config.yaml
d_model: 192
activation: "swiglu"
normalize_top_k: true
head_dim: 96
norm: "rmsnorm"
init: "normal"
init_std_o: 0.0
init_std_down: 0.0
optimizer: "muon"
warmup_steps: 200
final_lr_fraction: 0.05
batch_tokens: 32768
Below are experts of layer 9 (counted from 0) of a mixture-of-experts language model. Rows are named router (the router's row for the expert), gate (a neuron's input weights, with its number), up (a neuron's input weights, with its number), down (a neuron's output weights, with its number) and show model dimensions 0-191. Each number is 200 + 30 x the weight over its row's rms, rounded and kept within 0 to 999.
Before each expert's rows: "comes before" lists some tokens at least twice as common just after its tokens as in all text. This comes from a sample of Wikipedia text that the model never trained on. Tokens count by the router's weight.

# expert 22
comes before: ",", " |", " (", "\n", "'s", " County"
router,200,173,187,207,222,180,235,215,195,142,169,217,244,184,206,155,193,236,191,198,223,158,208,206,204,274,238,190,214,243,256,183,222,242,250,195,213,139,203,183,166,184,230,175,206,179,153,172,194,203,205,133,183,234,154,198,201,189,209,157,204,215,229,212,224,205,182,210,217,205,128,194,192,226,229,212,222,191,172,173,156,209,194,188,196,137,170,223,191,218,199,253,204,203,188,236,257,174,207,163,173,208,226,204,217,222,207,215,144,223,235,153,145,190,187,201,230,215,213,220,235,185,199,262,216,183,257,256,182,211,225,210,141,181,206,210,197,185,178,203,229,196,265,208,213,235,217,181,205,183,198,176,228,227,227,201,204,178,234,196,242,216,236,217,138,220,194,129,229,99,168,238,260,179,180,200,209,220,239,208,215,155,166,214,169,175,259,188,231,188,218,243
gate2,177,200,204,256,220,230,204,210,219,193,238,203,251,165,229,180,196,204,227,215,244,207,242,241,300,178,227,170,184,191,224,217,219,235,224,156,208,204,195,181,236,260,150,228,189,141,203,256,236,243,210,165,184,180,183,194,229,211,224,202,200,223,209,243,175,178,199,200,206,173,198,189,132,158,204,214,233,231,156,140,171,238,213,176,194,194,187,226,195,261,237,233,189,181,197,210,161,199,180,171,202,210,208,174,230,227,232,209,218,248,242,196,212,158,236,256,203,218,166,212,167,217,180,204,190,216,236,221,132,212,279,177,148,256,240,158,194,186,184,209,178,152,205,179,144,181,211,232,242,183,219,238,187,233,202,159,210,226,259,175,179,174,193,208,225,235,145,216,244,142,199,237,233,208,209,190,199,169,223,213,193,250,204,206,180,217,176,226,189,186,187,172
up2,200,255,266,234,240,178,200,197,172,166,234,194,234,203,193,218,200,155,233,183,184,201,221,169,184,230,177,267,202,193,203,207,207,183,174,134,171,186,262,188,186,236,211,252,243,221,193,213,221,196,167,184,230,257,203,237,212,213,176,185,265,157,161,174,164,185,187,184,237,215,173,212,167,193,224,196,250,218,216,180,182,188,232,226,191,247,189,210,143,237,162,212,184,145,245,164,236,191,188,189,190,217,159,250,193,188,214,204,253,169,174,229,157,209,196,193,234,230,226,185,187,206,213,193,224,223,223,94,215,195,215,168,185,248,118,218,138,248,163,214,185,178,252,165,232,167,241,221,177,164,231,241,172,201,192,193,255,213,192,192,210,189,208,180,175,206,130,186,186,198,223,178,180,231,209,192,193,215,254,218,176,211,195,206,167,189,238,193,168,222,202,168
down2,196,219,215,167,202,214,187,226,194,261,225,188,252,230,263,202,255,185,203,249,246,223,233,189,226,181,222,242,122,222,183,177,186,172,146,248,221,169,189,232,257,236,258,226,220,225,207,152,224,213,240,166,220,189,220,197,163,167,177,188,212,240,132,203,195,198,203,161,218,234,217,202,236,203,202,174,147,241,218,238,233,182,268,222,253,199,227,194,234,146,221,202,220,193,206,203,128,196,167,245,242,153,121,194,266,247,166,234,194,198,174,166,191,199,221,227,223,193,206,232,151,174,181,211,176,207,237,236,240,226,233,220,225,136,212,155,215,185,188,169,196,205,207,189,195,201,200,212,177,192,215,222,162,235,162,162,189,194,214,193,212,168,204,204,198,216,232,177,234,180,165,193,213,174,221,167,186,166,181,183,183,184,220,217,208,187,146,157,208,216,203,226

# expert 25
comes before: " the", " ", " a", " be", " his", " $"
router,186,197,180,247,206,210,192,204,207,203,160,219,184,173,219,170,185,229,200,188,214,205,204,194,256,221,205,210,223,250,212,148,149,245,209,209,185,159,209,219,172,163,249,182,191,198,225,189,165,216,198,141,201,217,254,175,239,166,212,230,181,190,178,267,221,196,184,166,237,197,174,202,151,216,157,201,180,201,177,230,179,195,279,123,218,183,202,229,184,200,211,176,191,206,209,171,249,150,208,214,218,201,257,241,173,164,236,264,204,152,172,176,151,224,158,191,228,254,221,216,218,173,180,210,206,180,212,194,172,224,200,261,213,187,212,210,148,233,168,210,183,256,227,199,240,204,251,147,230,203,201,155,197,184,245,201,158,203,229,196,189,219,167,235,200,216,212,135,131,189,189,202,193,184,157,219,211,232,240,223,181,198,185,190,176,181,290,175,213,258,228,246
gate1,229,178,159,251,198,206,196,168,182,232,153,217,193,124,195,208,135,206,228,188,160,198,179,168,190,193,170,196,171,194,202,193,237,155,149,227,239,196,220,174,168,208,204,195,150,172,185,270,170,200,253,192,169,250,188,195,217,238,201,165,192,205,243,216,179,227,230,252,195,197,180,230,215,136,188,153,237,168,202,251,206,163,194,177,155,186,207,155,186,198,169,217,174,240,254,223,235,264,245,185,156,171,162,252,172,207,214,281,157,178,201,224,165,217,199,189,160,224,262,218,214,178,168,221,205,168,199,202,152,214,209,209,197,183,190,173,217,168,129,204,251,236,227,203,241,177,264,204,207,164,207,192,201,151,210,218,211,186,205,201,184,210,190,182,173,209,206,156,187,215,250,185,211,166,206,231,233,172,206,163,246,150,196,195,210,230,200,159,192,211,185,243
up1,239,220,162,236,173,221,156,183,185,270,149,199,210,148,142,263,173,177,220,204,202,202,157,162,229,239,166,191,183,175,214,163,204,188,169,180,185,211,225,231,143,228,223,152,180,213,127,176,222,149,210,190,200,222,189,203,205,210,204,187,164,218,252,234,173,241,253,246,243,188,162,239,150,164,224,183,215,177,217,224,240,210,201,191,152,214,196,173,285,216,192,217,190,239,281,174,204,242,213,209,185,190,193,242,183,218,217,244,150,170,206,227,197,205,189,192,181,240,218,203,169,190,178,189,227,136,187,206,150,204,222,240,202,202,172,198,277,234,210,230,174,197,225,190,198,205,200,150,224,166,219,208,196,136,193,210,248,123,197,166,210,203,183,177,174,232,180,169,201,233,221,237,181,179,201,197,222,209,214,211,172,172,203,210,223,203,191,190,236,245,198,230
down1,203,218,163,209,189,194,202,196,228,245,197,194,178,247,230,151,189,184,194,225,199,191,204,194,180,247,205,219,197,159,228,199,184,210,212,188,222,237,233,208,231,229,231,217,211,234,216,151,179,170,238,260,216,195,226,166,195,230,243,235,248,202,226,208,286,209,163,209,223,201,154,191,248,260,226,178,156,252,190,167,248,211,210,215,201,194,149,197,266,245,210,230,218,215,227,209,203,218,212,202,178,239,166,139,175,252,232,216,159,236,213,162,244,180,201,180,131,166,161,237,183,236,223,167,182,247,210,155,182,247,167,201,218,208,168,193,248,217,187,189,203,231,158,234,227,250,250,225,190,194,227,192,167,171,201,172,152,187,212,221,252,151,250,218,229,186,180,188,192,205,193,212,227,243,238,192,214,169,178,227,260,221,188,250,148,221,238,172,214,197,221,174

# expert 38
comes before: ",", " (", "\n", "'s", " is", " was"
router,194,173,179,282,174,188,234,256,181,177,184,188,250,182,232,184,153,220,204,226,217,199,250,157,219,261,237,207,219,210,245,193,194,253,239,210,216,172,222,160,160,224,193,171,229,195,213,206,203,261,217,173,132,224,188,201,202,208,201,216,188,169,208,216,218,207,145,188,222,208,176,196,199,251,206,175,204,220,203,175,175,248,190,162,177,161,149,224,162,226,237,231,191,192,227,213,225,184,182,190,222,221,191,214,185,256,175,163,136,257,173,149,148,194,132,161,225,224,181,233,230,207,229,216,190,172,212,218,190,192,203,177,176,180,229,228,178,239,184,205,190,204,230,211,204,215,265,135,182,187,258,193,209,196,213,208,150,182,236,205,211,230,206,187,164,207,231,152,191,155,153,260,219,226,191,182,220,244,218,224,238,203,164,158,125,170,197,169,198,223,210,244
gate0,189,193,170,212,215,225,199,186,195,233,222,176,165,208,255,148,206,183,180,227,231,199,191,161,185,175,202,189,176,242,197,254,201,191,216,190,172,132,204,167,202,278,209,175,222,218,175,170,198,237,148,303,149,176,217,192,210,189,214,236,263,172,199,248,190,236,204,237,266,218,208,160,196,229,204,235,186,204,202,167,193,195,207,150,207,227,164,221,216,179,211,234,176,195,207,248,174,178,207,256,193,254,250,189,140,262,199,211,249,171,221,191,216,220,206,171,243,229,193,175,215,237,157,196,164,192,235,131,235,184,185,215,212,201,188,207,216,233,253,175,195,223,218,169,195,193,203,246,271,192,191,180,215,204,193,182,175,221,218,195,209,191,189,182,157,222,163,158,236,176,230,182,203,210,208,207,219,254,289,138,196,173,206,192,218,196,254,194,208,191,187,177
up0,237,222,219,200,161,218,203,217,226,197,165,286,227,187,145,221,173,208,240,172,228,178,159,184,236,189,202,201,207,139,210,127,205,222,210,208,253,223,193,247,211,165,153,243,198,192,221,212,188,179,183,198,257,241,187,209,230,210,194,226,172,187,193,210,217,180,215,149,197,172,149,186,229,200,177,170,190,233,170,186,152,218,165,193,183,155,178,206,201,191,180,159,194,212,168,163,242,144,251,178,195,241,178,197,219,166,207,200,178,241,174,156,201,139,234,207,212,147,198,129,216,152,182,193,245,180,214,213,189,161,151,175,151,158,191,208,156,147,178,178,192,173,167,175,178,191,212,147,184,231,244,207,182,196,204,199,184,229,215,259,200,183,194,220,192,150,212,160,192,162,183,254,142,209,179,185,200,225,137,255,203,192,171,206,193,219,133,210,208,183,161,195
down0,188,183,155,179,199,197,173,177,254,184,155,241,198,194,191,187,219,221,209,182,251,211,168,154,205,230,179,261,212,190,221,192,210,217,252,176,240,161,224,209,203,218,157,225,213,205,234,199,201,219,188,178,207,193,186,263,231,208,254,231,262,179,244,220,200,200,213,217,208,158,194,221,202,207,184,202,155,188,151,214,157,164,146,212,178,175,177,237,188,216,222,167,208,171,179,175,217,154,240,225,220,274,165,188,182,207,224,238,250,195,163,170,205,175,208,225,263,174,254,170,245,203,161,216,223,168,165,203,212,180,156,226,168,224,193,218,236,175,143,172,215,215,91,153,219,190,231,222,199,187,249,170,216,140,183,191,234,244,211,228,243,190,184,203,182,185,204,212,233,183,219,239,174,245,212,172,227,256,198,213,214,185,205,172,171,207,174,178,255,168,146,177

# expert 18
comes before: " and", " which", " but", "000", " who", " including"
router,157,205,147,213,182,194,205,226,181,180,192,230,209,162,224,171,258,252,179,209,202,185,235,213,190,231,207,215,191,156,194,144,227,228,199,185,253,174,192,197,167,215,231,153,174,154,200,236,203,226,199,189,161,189,190,163,237,178,259,166,193,188,201,216,224,196,169,222,233,232,173,191,193,214,233,152,192,229,190,202,167,246,198,136,209,181,161,234,161,218,231,210,205,235,194,208,186,178,196,198,191,240,259,192,183,231,217,236,150,216,186,126,185,237,182,143,229,219,194,201,165,189,212,204,215,179,260,173,195,243,189,171,157,250,221,240,210,190,160,171,161,246,191,165,181,210,204,173,224,231,253,159,181,189,187,237,183,190,199,208,219,221,201,214,126,215,228,195,188,174,166,204,211,176,174,171,298,184,258,174,205,173,210,153,215,224,267,170,241,256,245,211
gate4,210,234,182,218,235,202,200,205,175,183,128,258,228,191,156,168,211,194,222,238,193,217,209,252,183,194,179,206,160,247,162,185,223,205,170,184,151,246,172,278,229,200,185,176,241,180,176,147,188,117,228,248,192,200,219,207,202,212,164,180,164,193,199,194,232,229,209,149,205,191,187,163,258,197,208,179,153,224,229,181,221,191,217,258,265,162,146,228,196,205,238,167,231,156,216,191,230,167,192,208,168,187,245,197,178,272,146,198,238,226,237,229,193,169,226,179,185,197,165,162,183,185,157,236,190,206,198,200,196,212,218,188,142,207,162,132,243,161,205,185,221,183,142,190,230,142,175,168,187,189,234,201,169,201,148,228,189,199,203,185,193,231,166,228,252,235,213,214,205,205,214,191,214,214,192,178,187,148,168,212,194,224,227,209,189,191,174,254,154,199,192,191
up4,174,146,179,155,166,195,217,199,213,210,276,184,196,184,188,121,231,191,197,186,189,218,159,187,208,187,200,166,200,195,270,227,123,204,191,224,235,180,234,217,190,214,229,213,194,226,227,202,196,236,247,127,209,216,194,219,218,239,198,201,224,221,190,219,207,208,157,192,232,186,205,219,196,155,161,191,197,242,201,230,236,220,231,138,198,205,228,166,171,235,161,240,203,236,202,222,210,188,215,205,228,214,191,182,225,166,260,208,195,229,208,174,177,207,133,203,215,238,228,202,236,193,203,217,202,221,187,121,152,175,169,201,211,221,270,255,168,229,158,130,185,198,214,179,177,276,237,231,210,205,240,158,216,180,153,197,209,224,223,214,195,182,226,193,140,158,179,225,151,190,260,178,189,152,205,192,207,221,248,201,185,159,193,219,210,226,189,173,238,206,145,197
down4,222,232,178,252,204,200,187,199,183,201,154,273,209,211,190,213,245,176,244,190,239,186,248,229,194,203,224,213,198,199,168,240,264,201,159,167,134,212,167,208,215,162,180,257,261,225,177,226,183,176,150,239,203,229,234,206,211,226,182,236,236,147,216,193,241,189,220,224,211,204,145,221,229,240,180,170,220,173,159,228,216,173,201,228,189,199,192,173,244,198,267,227,240,184,177,227,188,203,188,204,176,181,208,141,186,180,173,182,213,260,190,230,188,193,172,203,200,206,162,178,165,230,170,206,204,180,156,202,232,171,230,220,245,183,179,138,197,198,188,208,272,177,172,208,200,160,173,187,200,216,162,194,179,212,254,195,223,141,187,193,212,185,184,222,245,188,209,204,218,187,167,235,235,202,146,207,224,173,178,189,131,175,153,201,203,183,110,241,168,229,226,248

# expert 4
comes before: " the", " a", " his", " which", " its", " New"
router,180,204,198,240,201,219,200,193,231,168,212,232,206,180,190,164,213,240,208,187,214,200,198,181,294,218,233,212,219,236,174,193,163,207,193,229,207,164,276,214,177,185,207,197,204,164,221,227,205,182,184,183,205,172,249,170,223,181,205,177,195,168,217,217,265,202,223,188,259,246,181,190,202,218,185,189,192,194,218,214,203,250,237,150,218,150,156,212,185,215,163,261,192,199,200,186,204,186,211,195,203,257,242,179,211,170,227,258,198,207,152,145,196,205,147,217,212,236,221,211,187,215,189,204,217,154,293,196,169,227,206,202,163,217,167,236,191,218,208,179,224,253,195,165,194,232,240,160,257,210,200,137,231,188,179,190,162,227,192,207,202,205,205,217,194,206,212,217,170,188,171,248,201,144,171,146,248,241,247,213,206,113,143,208,173,198,229,163,198,221,202,285
gate2,194,250,234,227,219,157,249,182,223,238,183,174,219,191,207,208,228,164,208,190,211,181,200,212,266,268,195,192,160,161,189,191,193,249,166,229,147,212,210,219,186,280,183,255,211,144,190,186,190,184,242,198,176,196,218,234,199,229,176,174,149,184,179,194,201,202,207,186,239,219,212,187,249,235,197,213,169,182,159,253,217,201,206,211,220,174,224,213,152,173,150,172,207,209,151,238,211,199,260,175,205,173,225,205,203,122,212,209,180,163,200,207,263,218,226,165,177,167,200,142,255,205,207,165,202,157,201,243,222,216,206,186,179,222,198,214,248,202,226,174,166,219,219,235,224,183,167,239,201,219,239,193,162,241,215,203,195,174,200,176,183,211,194,235,179,168,130,200,126,208,208,194,221,248,181,200,227,180,212,174,212,252,256,195,134,191,253,200,158,247,179,227
up2,237,194,200,182,186,228,164,200,232,204,206,137,218,241,208,219,228,241,225,155,206,223,162,193,172,196,261,174,207,150,215,211,176,202,198,192,192,202,175,207,249,147,151,187,226,197,239,196,201,153,174,182,197,176,212,155,197,162,195,213,211,202,171,160,220,222,157,202,192,181,204,212,200,198,197,158,239,175,190,200,175,223,198,188,257,166,151,176,251,222,166,213,196,210,233,194,154,208,162,205,213,255,187,185,236,227,129,167,149,238,141,218,212,249,196,215,190,160,158,228,254,201,179,221,189,190,194,204,174,201,177,157,221,180,225,198,189,198,187,151,188,154,270,218,198,246,205,153,209,208,162,202,179,216,143,234,184,189,175,220,153,235,241,217,194,246,198,216,168,258,150,209,116,152,183,217,189,203,201,219,212,215,126,221,207,183,224,231,184,269,192,251
down2,216,162,162,173,227,185,220,210,194,150,218,219,188,171,182,233,229,216,215,167,178,192,214,147,237,133,230,189,221,189,191,229,150,244,277,192,171,269,169,229,201,226,166,196,176,184,177,190,191,222,181,177,150,190,213,191,182,228,189,239,192,215,129,181,145,177,188,141,212,248,157,178,176,194,228,262,222,221,177,179,204,195,133,189,185,217,206,195,200,164,238,193,190,197,185,178,188,188,165,161,112,191,172,192,146,219,211,250,214,189,171,182,190,217,169,217,222,173,238,198,190,171,207,260,191,280,187,213,196,214,167,181,208,145,199,197,204,229,160,155,231,211,218,160,176,202,210,209,174,271,248,184,179,177,238,258,203,189,201,149,193,186,226,219,208,195,194,159,214,181,209,180,249,231,235,192,230,217,199,203,189,194,236,162,242,199,206,242,249,157,221,212

# expert 1
comes before: "%", " |", " (", " |\n", ")", ";"
router,187,188,163,232,176,217,202,169,240,221,197,247,211,206,223,185,131,196,178,205,214,166,204,208,250,229,187,244,209,242,233,184,201,241,226,191,241,147,233,134,146,196,209,216,184,174,213,191,169,232,194,146,153,237,197,182,205,237,215,214,204,184,202,220,218,215,181,229,246,193,160,173,206,228,231,186,214,211,184,193,202,182,242,194,242,189,161,225,170,182,220,231,176,185,206,173,217,138,204,233,178,219,210,203,188,192,163,245,221,217,225,122,163,191,184,206,215,216,164,254,204,165,238,256,259,128,229,177,168,228,215,203,213,179,197,222,211,207,181,206,154,188,215,166,193,238,197,150,211,198,209,195,215,205,182,225,189,221,194,241,236,234,270,240,157,237,203,218,234,146,155,269,178,218,221,157,262,240,212,233,231,172,179,213,165,184,221,151,267,198,209,241
gate2,169,206,195,240,257,207,183,171,200,164,211,202,205,211,157,171,202,194,189,183,203,173,208,259,192,231,146,201,273,172,159,191,138,182,206,251,206,190,264,155,203,173,167,171,230,213,204,279,225,183,159,222,228,165,131,198,192,237,172,219,159,163,259,198,215,221,196,208,197,174,207,211,186,180,191,256,196,196,191,210,221,162,156,247,199,236,199,161,267,153,211,167,205,232,168,180,189,223,247,180,219,201,137,159,214,165,163,246,232,232,216,185,196,223,152,209,196,174,200,207,183,215,175,231,187,203,210,186,244,140,161,214,210,205,170,213,201,201,156,234,192,183,269,194,160,171,203,188,221,222,271,188,194,209,232,151,204,210,166,179,249,200,259,226,147,199,198,173,206,179,178,254,186,213,180,173,143,202,197,216,240,214,199,210,200,180,217,186,226,226,198,238
up2,182,240,228,192,209,186,172,177,188,174,189,205,192,230,197,183,141,191,169,181,242,204,182,192,243,222,181,188,196,175,237,178,206,231,175,192,191,233,151,292,207,196,201,210,125,215,186,208,212,189,241,183,195,238,196,192,187,252,272,214,204,224,178,221,141,174,212,226,234,180,201,172,154,226,209,195,221,195,131,176,221,207,247,258,212,192,154,209,209,173,191,166,158,210,219,223,248,182,165,235,192,201,280,145,232,185,213,179,195,162,261,162,236,214,232,205,190,224,192,202,197,184,249,235,204,215,160,197,217,212,174,184,161,191,156,239,152,212,203,205,197,186,188,251,231,205,202,219,224,222,208,235,211,244,204,219,141,244,159,207,178,204,208,202,263,212,160,130,194,176,255,159,226,236,176,215,236,204,207,152,208,188,169,218,180,267,190,199,183,189,153,159
down2,247,211,227,263,214,242,184,209,146,196,167,207,171,205,171,188,186,146,183,167,233,119,194,153,210,154,250,227,168,223,233,248,145,219,181,178,183,172,195,197,214,162,181,186,209,203,239,173,233,178,210,185,199,229,210,197,152,162,188,206,217,181,173,221,194,189,250,205,194,206,175,200,173,251,197,231,165,157,169,188,254,200,229,213,211,145,152,211,211,225,169,206,185,216,175,166,224,179,137,213,174,164,215,204,220,135,240,264,190,219,236,203,215,177,192,238,190,209,182,193,171,257,191,177,212,224,216,190,192,238,264,146,186,166,222,228,166,225,212,220,179,169,170,229,241,188,225,194,219,265,205,195,203,168,227,195,247,182,210,196,159,234,152,174,213,216,175,227,186,164,196,193,252,227,190,192,258,141,209,189,226,149,249,240,242,191,229,178,200,156,211,209

# expert 44
comes before: " ", ")", " the", ")\n", " addition", " office"
router,205,180,129,220,184,210,227,201,194,182,173,150,198,224,239,127,188,223,157,187,200,170,187,236,233,241,218,217,219,228,215,198,145,238,197,214,244,178,213,222,212,167,188,220,180,180,233,238,189,240,152,164,190,245,214,185,230,184,175,148,200,158,206,210,258,189,184,220,232,220,175,199,172,248,200,219,205,191,207,238,181,235,228,130,228,97,140,183,181,212,170,186,194,249,162,170,227,183,155,215,177,215,237,248,196,192,218,193,176,217,167,183,180,197,158,231,230,239,188,231,191,220,194,218,250,194,266,214,222,242,237,188,189,220,241,227,223,209,152,177,221,235,208,237,217,218,241,203,234,247,212,173,221,246,183,215,186,199,222,213,201,203,243,248,167,263,214,172,201,192,196,249,192,175,197,202,236,214,197,221,210,176,159,199,141,165,230,192,256,247,193,220
gate7,172,169,178,268,194,213,240,190,211,162,208,223,158,187,202,123,202,190,189,205,184,170,154,226,243,192,215,193,209,228,227,188,184,236,177,211,211,188,176,195,190,170,215,205,226,218,180,220,225,191,179,208,262,191,235,235,182,206,151,232,146,204,238,178,216,217,186,212,184,278,207,195,140,206,189,202,130,238,240,152,216,217,225,234,208,185,200,208,221,201,163,213,225,223,231,227,201,192,190,179,163,249,271,190,226,209,185,188,167,224,241,229,243,221,177,190,218,195,196,282,197,214,210,226,159,195,242,229,190,248,210,195,190,143,188,219,172,196,222,193,223,202,210,265,228,245,219,166,238,231,228,229,204,220,185,123,204,185,236,201,233,188,176,141,162,183,136,196,158,202,171,156,158,184,214,188,211,216,169,260,220,235,175,204,259,176,209,238,236,167,208,149
up7,161,161,224,162,189,185,184,186,232,214,226,170,159,183,192,234,170,191,186,185,147,197,226,208,292,229,206,187,182,217,174,168,162,176,184,209,174,149,159,183,203,211,262,164,160,209,191,183,165,171,198,148,177,197,186,199,147,226,172,188,221,208,243,137,206,223,177,225,198,199,251,178,189,235,244,248,158,180,224,190,194,151,212,167,197,197,262,223,171,155,253,177,183,148,142,200,219,193,220,195,196,180,235,189,251,177,190,194,203,261,185,179,260,209,211,207,202,255,262,207,219,197,202,207,207,199,225,179,215,282,236,246,205,195,257,194,234,245,216,189,221,219,262,235,172,186,172,179,210,196,166,237,187,240,174,180,229,201,229,146,231,246,184,229,177,244,190,212,214,190,211,190,207,171,184,230,173,163,204,210,230,197,222,204,208,226,188,272,212,249,194,189
down7,229,181,220,157,223,192,202,198,191,212,210,185,249,234,187,185,183,180,193,172,213,223,260,174,141,218,200,245,131,195,239,160,199,164,210,197,208,217,176,179,175,187,218,207,140,203,212,235,188,160,198,177,177,237,225,119,221,148,174,199,228,155,191,206,175,175,213,240,171,183,229,230,173,249,199,180,212,169,212,171,182,176,189,160,232,218,229,247,179,215,172,198,180,175,165,231,252,172,176,195,189,158,249,233,216,176,232,166,241,162,230,210,170,188,279,205,180,245,198,200,195,169,183,211,203,157,231,168,200,220,179,189,211,182,242,186,188,260,212,188,235,181,164,249,197,194,199,179,123,239,191,186,176,161,219,198,193,172,248,258,190,209,181,201,147,170,262,235,193,203,231,308,216,195,203,222,200,197,176,186,163,211,173,200,221,221,159,219,173,241,210,240

# expert 43
comes before: ",", " of", " (", " in", ".", "\n"
router,198,226,176,233,175,161,188,201,170,131,155,225,243,169,173,207,150,245,160,195,202,229,241,199,206,246,219,208,209,238,211,167,148,192,240,212,191,138,194,193,220,203,234,169,193,197,197,187,194,234,148,142,177,218,210,149,220,178,218,185,224,201,253,203,190,206,137,177,181,197,138,186,213,222,249,180,224,225,217,195,215,202,191,189,211,140,175,219,211,187,222,213,244,200,211,254,227,225,172,195,173,213,194,202,183,236,215,205,217,209,184,132,156,222,128,214,238,235,183,263,168,177,247,237,259,161,220,230,181,209,189,190,177,194,246,232,235,224,193,179,212,230,228,175,216,200,219,173,223,238,219,155,256,183,219,188,183,208,243,187,189,204,225,204,162,205,226,183,195,165,140,253,208,222,220,189,243,256,194,156,178,173,154,178,128,204,220,185,198,219,192,260
gate0,183,178,205,230,214,200,234,239,242,219,230,220,196,198,224,215,218,183,149,186,155,221,230,178,201,144,201,206,242,255,166,232,243,204,244,198,189,212,210,235,171,210,171,136,223,196,235,209,124,186,183,170,249,211,206,217,220,211,225,230,204,227,196,172,171,283,196,220,222,184,196,182,212,197,161,187,188,195,204,243,203,190,201,120,164,176,205,242,188,236,196,220,223,150,126,215,160,215,212,147,187,143,261,207,199,173,170,147,191,210,196,148,186,233,262,195,219,222,196,221,225,163,221,205,242,194,210,215,184,183,184,209,166,236,243,183,254,197,232,190,201,186,142,218,241,184,254,219,207,171,146,174,206,157,181,205,197,198,236,225,195,178,226,170,183,229,198,179,230,216,205,237,236,184,183,206,217,226,162,188,197,211,153,187,186,116,173,225,274,181,179,216
up0,178,184,174,185,203,184,221,178,167,190,199,216,217,174,195,226,132,156,178,235,216,194,179,156,227,153,141,181,182,232,174,220,181,175,225,160,222,215,200,180,233,171,226,151,218,232,169,160,178,196,210,180,241,207,220,223,144,147,228,150,216,203,194,247,167,249,193,231,211,171,211,221,162,197,199,186,172,177,233,240,171,150,255,180,175,185,169,181,225,183,191,228,172,209,206,195,214,160,237,183,256,186,162,208,196,165,230,184,199,169,183,185,157,219,245,213,186,220,209,182,196,201,201,204,200,228,162,188,241,186,211,223,180,198,193,162,223,195,210,168,234,196,199,227,201,209,200,270,237,208,198,219,225,161,228,171,250,240,223,196,220,174,165,267,204,218,197,215,217,233,203,177,191,258,161,187,277,123,145,158,192,175,222,174,98,197,211,213,151,251,197,257
down0,174,200,224,172,168,214,214,197,237,210,178,187,237,177,209,191,190,201,192,189,174,182,169,194,204,184,222,207,210,232,175,169,219,260,240,207,234,229,194,205,192,194,238,184,212,149,143,204,183,153,198,177,224,230,144,283,205,175,256,223,210,225,167,179,262,226,196,199,211,194,182,137,224,176,182,196,222,258,192,180,213,172,170,181,209,197,211,191,164,225,167,213,220,160,138,215,206,221,204,158,182,204,171,182,219,174,180,191,232,234,155,193,196,226,223,232,144,210,215,189,240,225,210,133,203,239,228,211,205,253,152,216,206,198,227,126,167,156,220,261,202,252,257,209,284,250,242,223,170,212,180,160,221,163,253,222,214,201,228,170,240,155,261,207,220,176,211,213,227,258,206,185,219,212,216,227,213,159,206,174,200,233,213,149,197,233,174,205,232,197,178,172

# expert 26
comes before: "-", ":", "\n", "=", " information", " classification"
router,207,240,158,230,200,169,152,212,220,173,131,247,238,217,189,173,186,169,153,232,231,174,203,187,202,262,235,212,236,223,279,181,199,208,196,189,198,185,207,171,191,205,196,228,228,198,193,232,228,217,195,172,211,217,271,185,265,218,194,146,168,201,226,201,246,180,166,222,186,244,112,189,154,229,154,172,178,200,214,212,177,250,241,206,158,182,182,258,160,169,195,177,186,276,216,176,253,179,198,199,226,227,238,194,212,224,242,221,151,219,204,182,183,245,215,209,227,218,201,241,227,138,193,239,217,174,227,198,188,209,216,181,148,210,168,254,217,188,157,169,175,214,212,196,205,222,216,183,215,243,179,167,285,212,196,250,168,173,267,221,206,218,229,166,195,225,201,210,159,200,203,213,181,203,184,178,241,240,197,222,182,184,168,180,175,189,229,191,198,219,208,221
gate1,190,184,247,187,231,185,230,156,204,178,129,188,188,250,164,172,241,176,200,219,179,175,113,203,196,215,245,178,177,223,198,188,168,199,151,216,184,193,195,120,247,234,174,199,157,209,227,179,207,241,175,227,207,145,205,201,223,194,169,253,173,228,245,229,209,155,207,210,174,191,192,142,180,200,258,234,182,187,216,225,204,218,206,147,226,236,224,232,151,195,223,209,187,221,175,270,166,223,185,168,220,179,237,205,208,227,176,254,235,209,195,182,167,245,159,218,229,214,216,197,197,192,185,183,220,230,215,198,220,174,219,192,191,233,214,166,199,169,206,235,226,230,168,175,226,204,220,249,171,224,206,150,202,145,221,223,214,114,230,215,218,217,194,247,235,186,218,220,241,134,270,179,189,190,180,175,218,229,139,222,202,220,229,215,176,157,162,165,204,221,210,202
up1,174,198,248,186,207,162,180,244,193,219,164,242,218,249,152,220,192,193,179,210,223,168,122,231,185,249,250,168,207,174,213,211,215,215,167,192,229,196,219,149,220,198,195,275,202,193,192,215,199,180,189,181,227,198,194,224,184,211,176,158,143,197,254,201,215,203,248,200,156,230,174,222,159,213,240,258,156,142,187,187,187,201,204,209,218,193,248,214,207,164,239,196,240,203,168,244,192,218,246,196,185,175,222,198,212,207,213,225,192,210,145,195,238,196,200,170,132,217,175,191,201,180,169,151,224,201,180,185,212,196,174,164,189,225,211,193,169,162,224,217,197,232,123,224,241,246,166,222,130,227,286,140,152,221,215,224,192,198,198,251,218,209,203,231,207,222,265,240,195,136,210,202,182,191,192,238,168,208,190,177,219,194,249,233,165,176,183,189,163,238,185,214
down1,186,207,163,218,196,160,208,231,229,210,134,170,237,237,206,202,200,148,132,153,204,184,245,242,234,233,169,212,228,194,240,227,257,237,242,186,216,211,161,185,177,150,244,213,197,170,187,269,193,218,187,205,255,188,198,192,234,178,191,154,184,217,177,187,154,216,198,174,189,230,198,167,183,209,185,207,237,205,260,226,216,202,213,196,205,179,216,152,170,192,172,192,172,206,231,160,238,217,165,164,156,165,229,172,198,150,198,178,234,166,184,156,201,193,200,156,199,221,188,174,142,194,209,237,165,235,158,163,166,174,205,246,175,214,250,176,178,219,169,134,170,214,218,174,166,195,211,187,199,206,206,184,204,185,250,225,170,240,178,200,220,220,260,260,196,210,175,202,163,204,176,216,244,270,225,155,254,194,258,186,257,250,191,205,209,185,191,220,229,210,175,178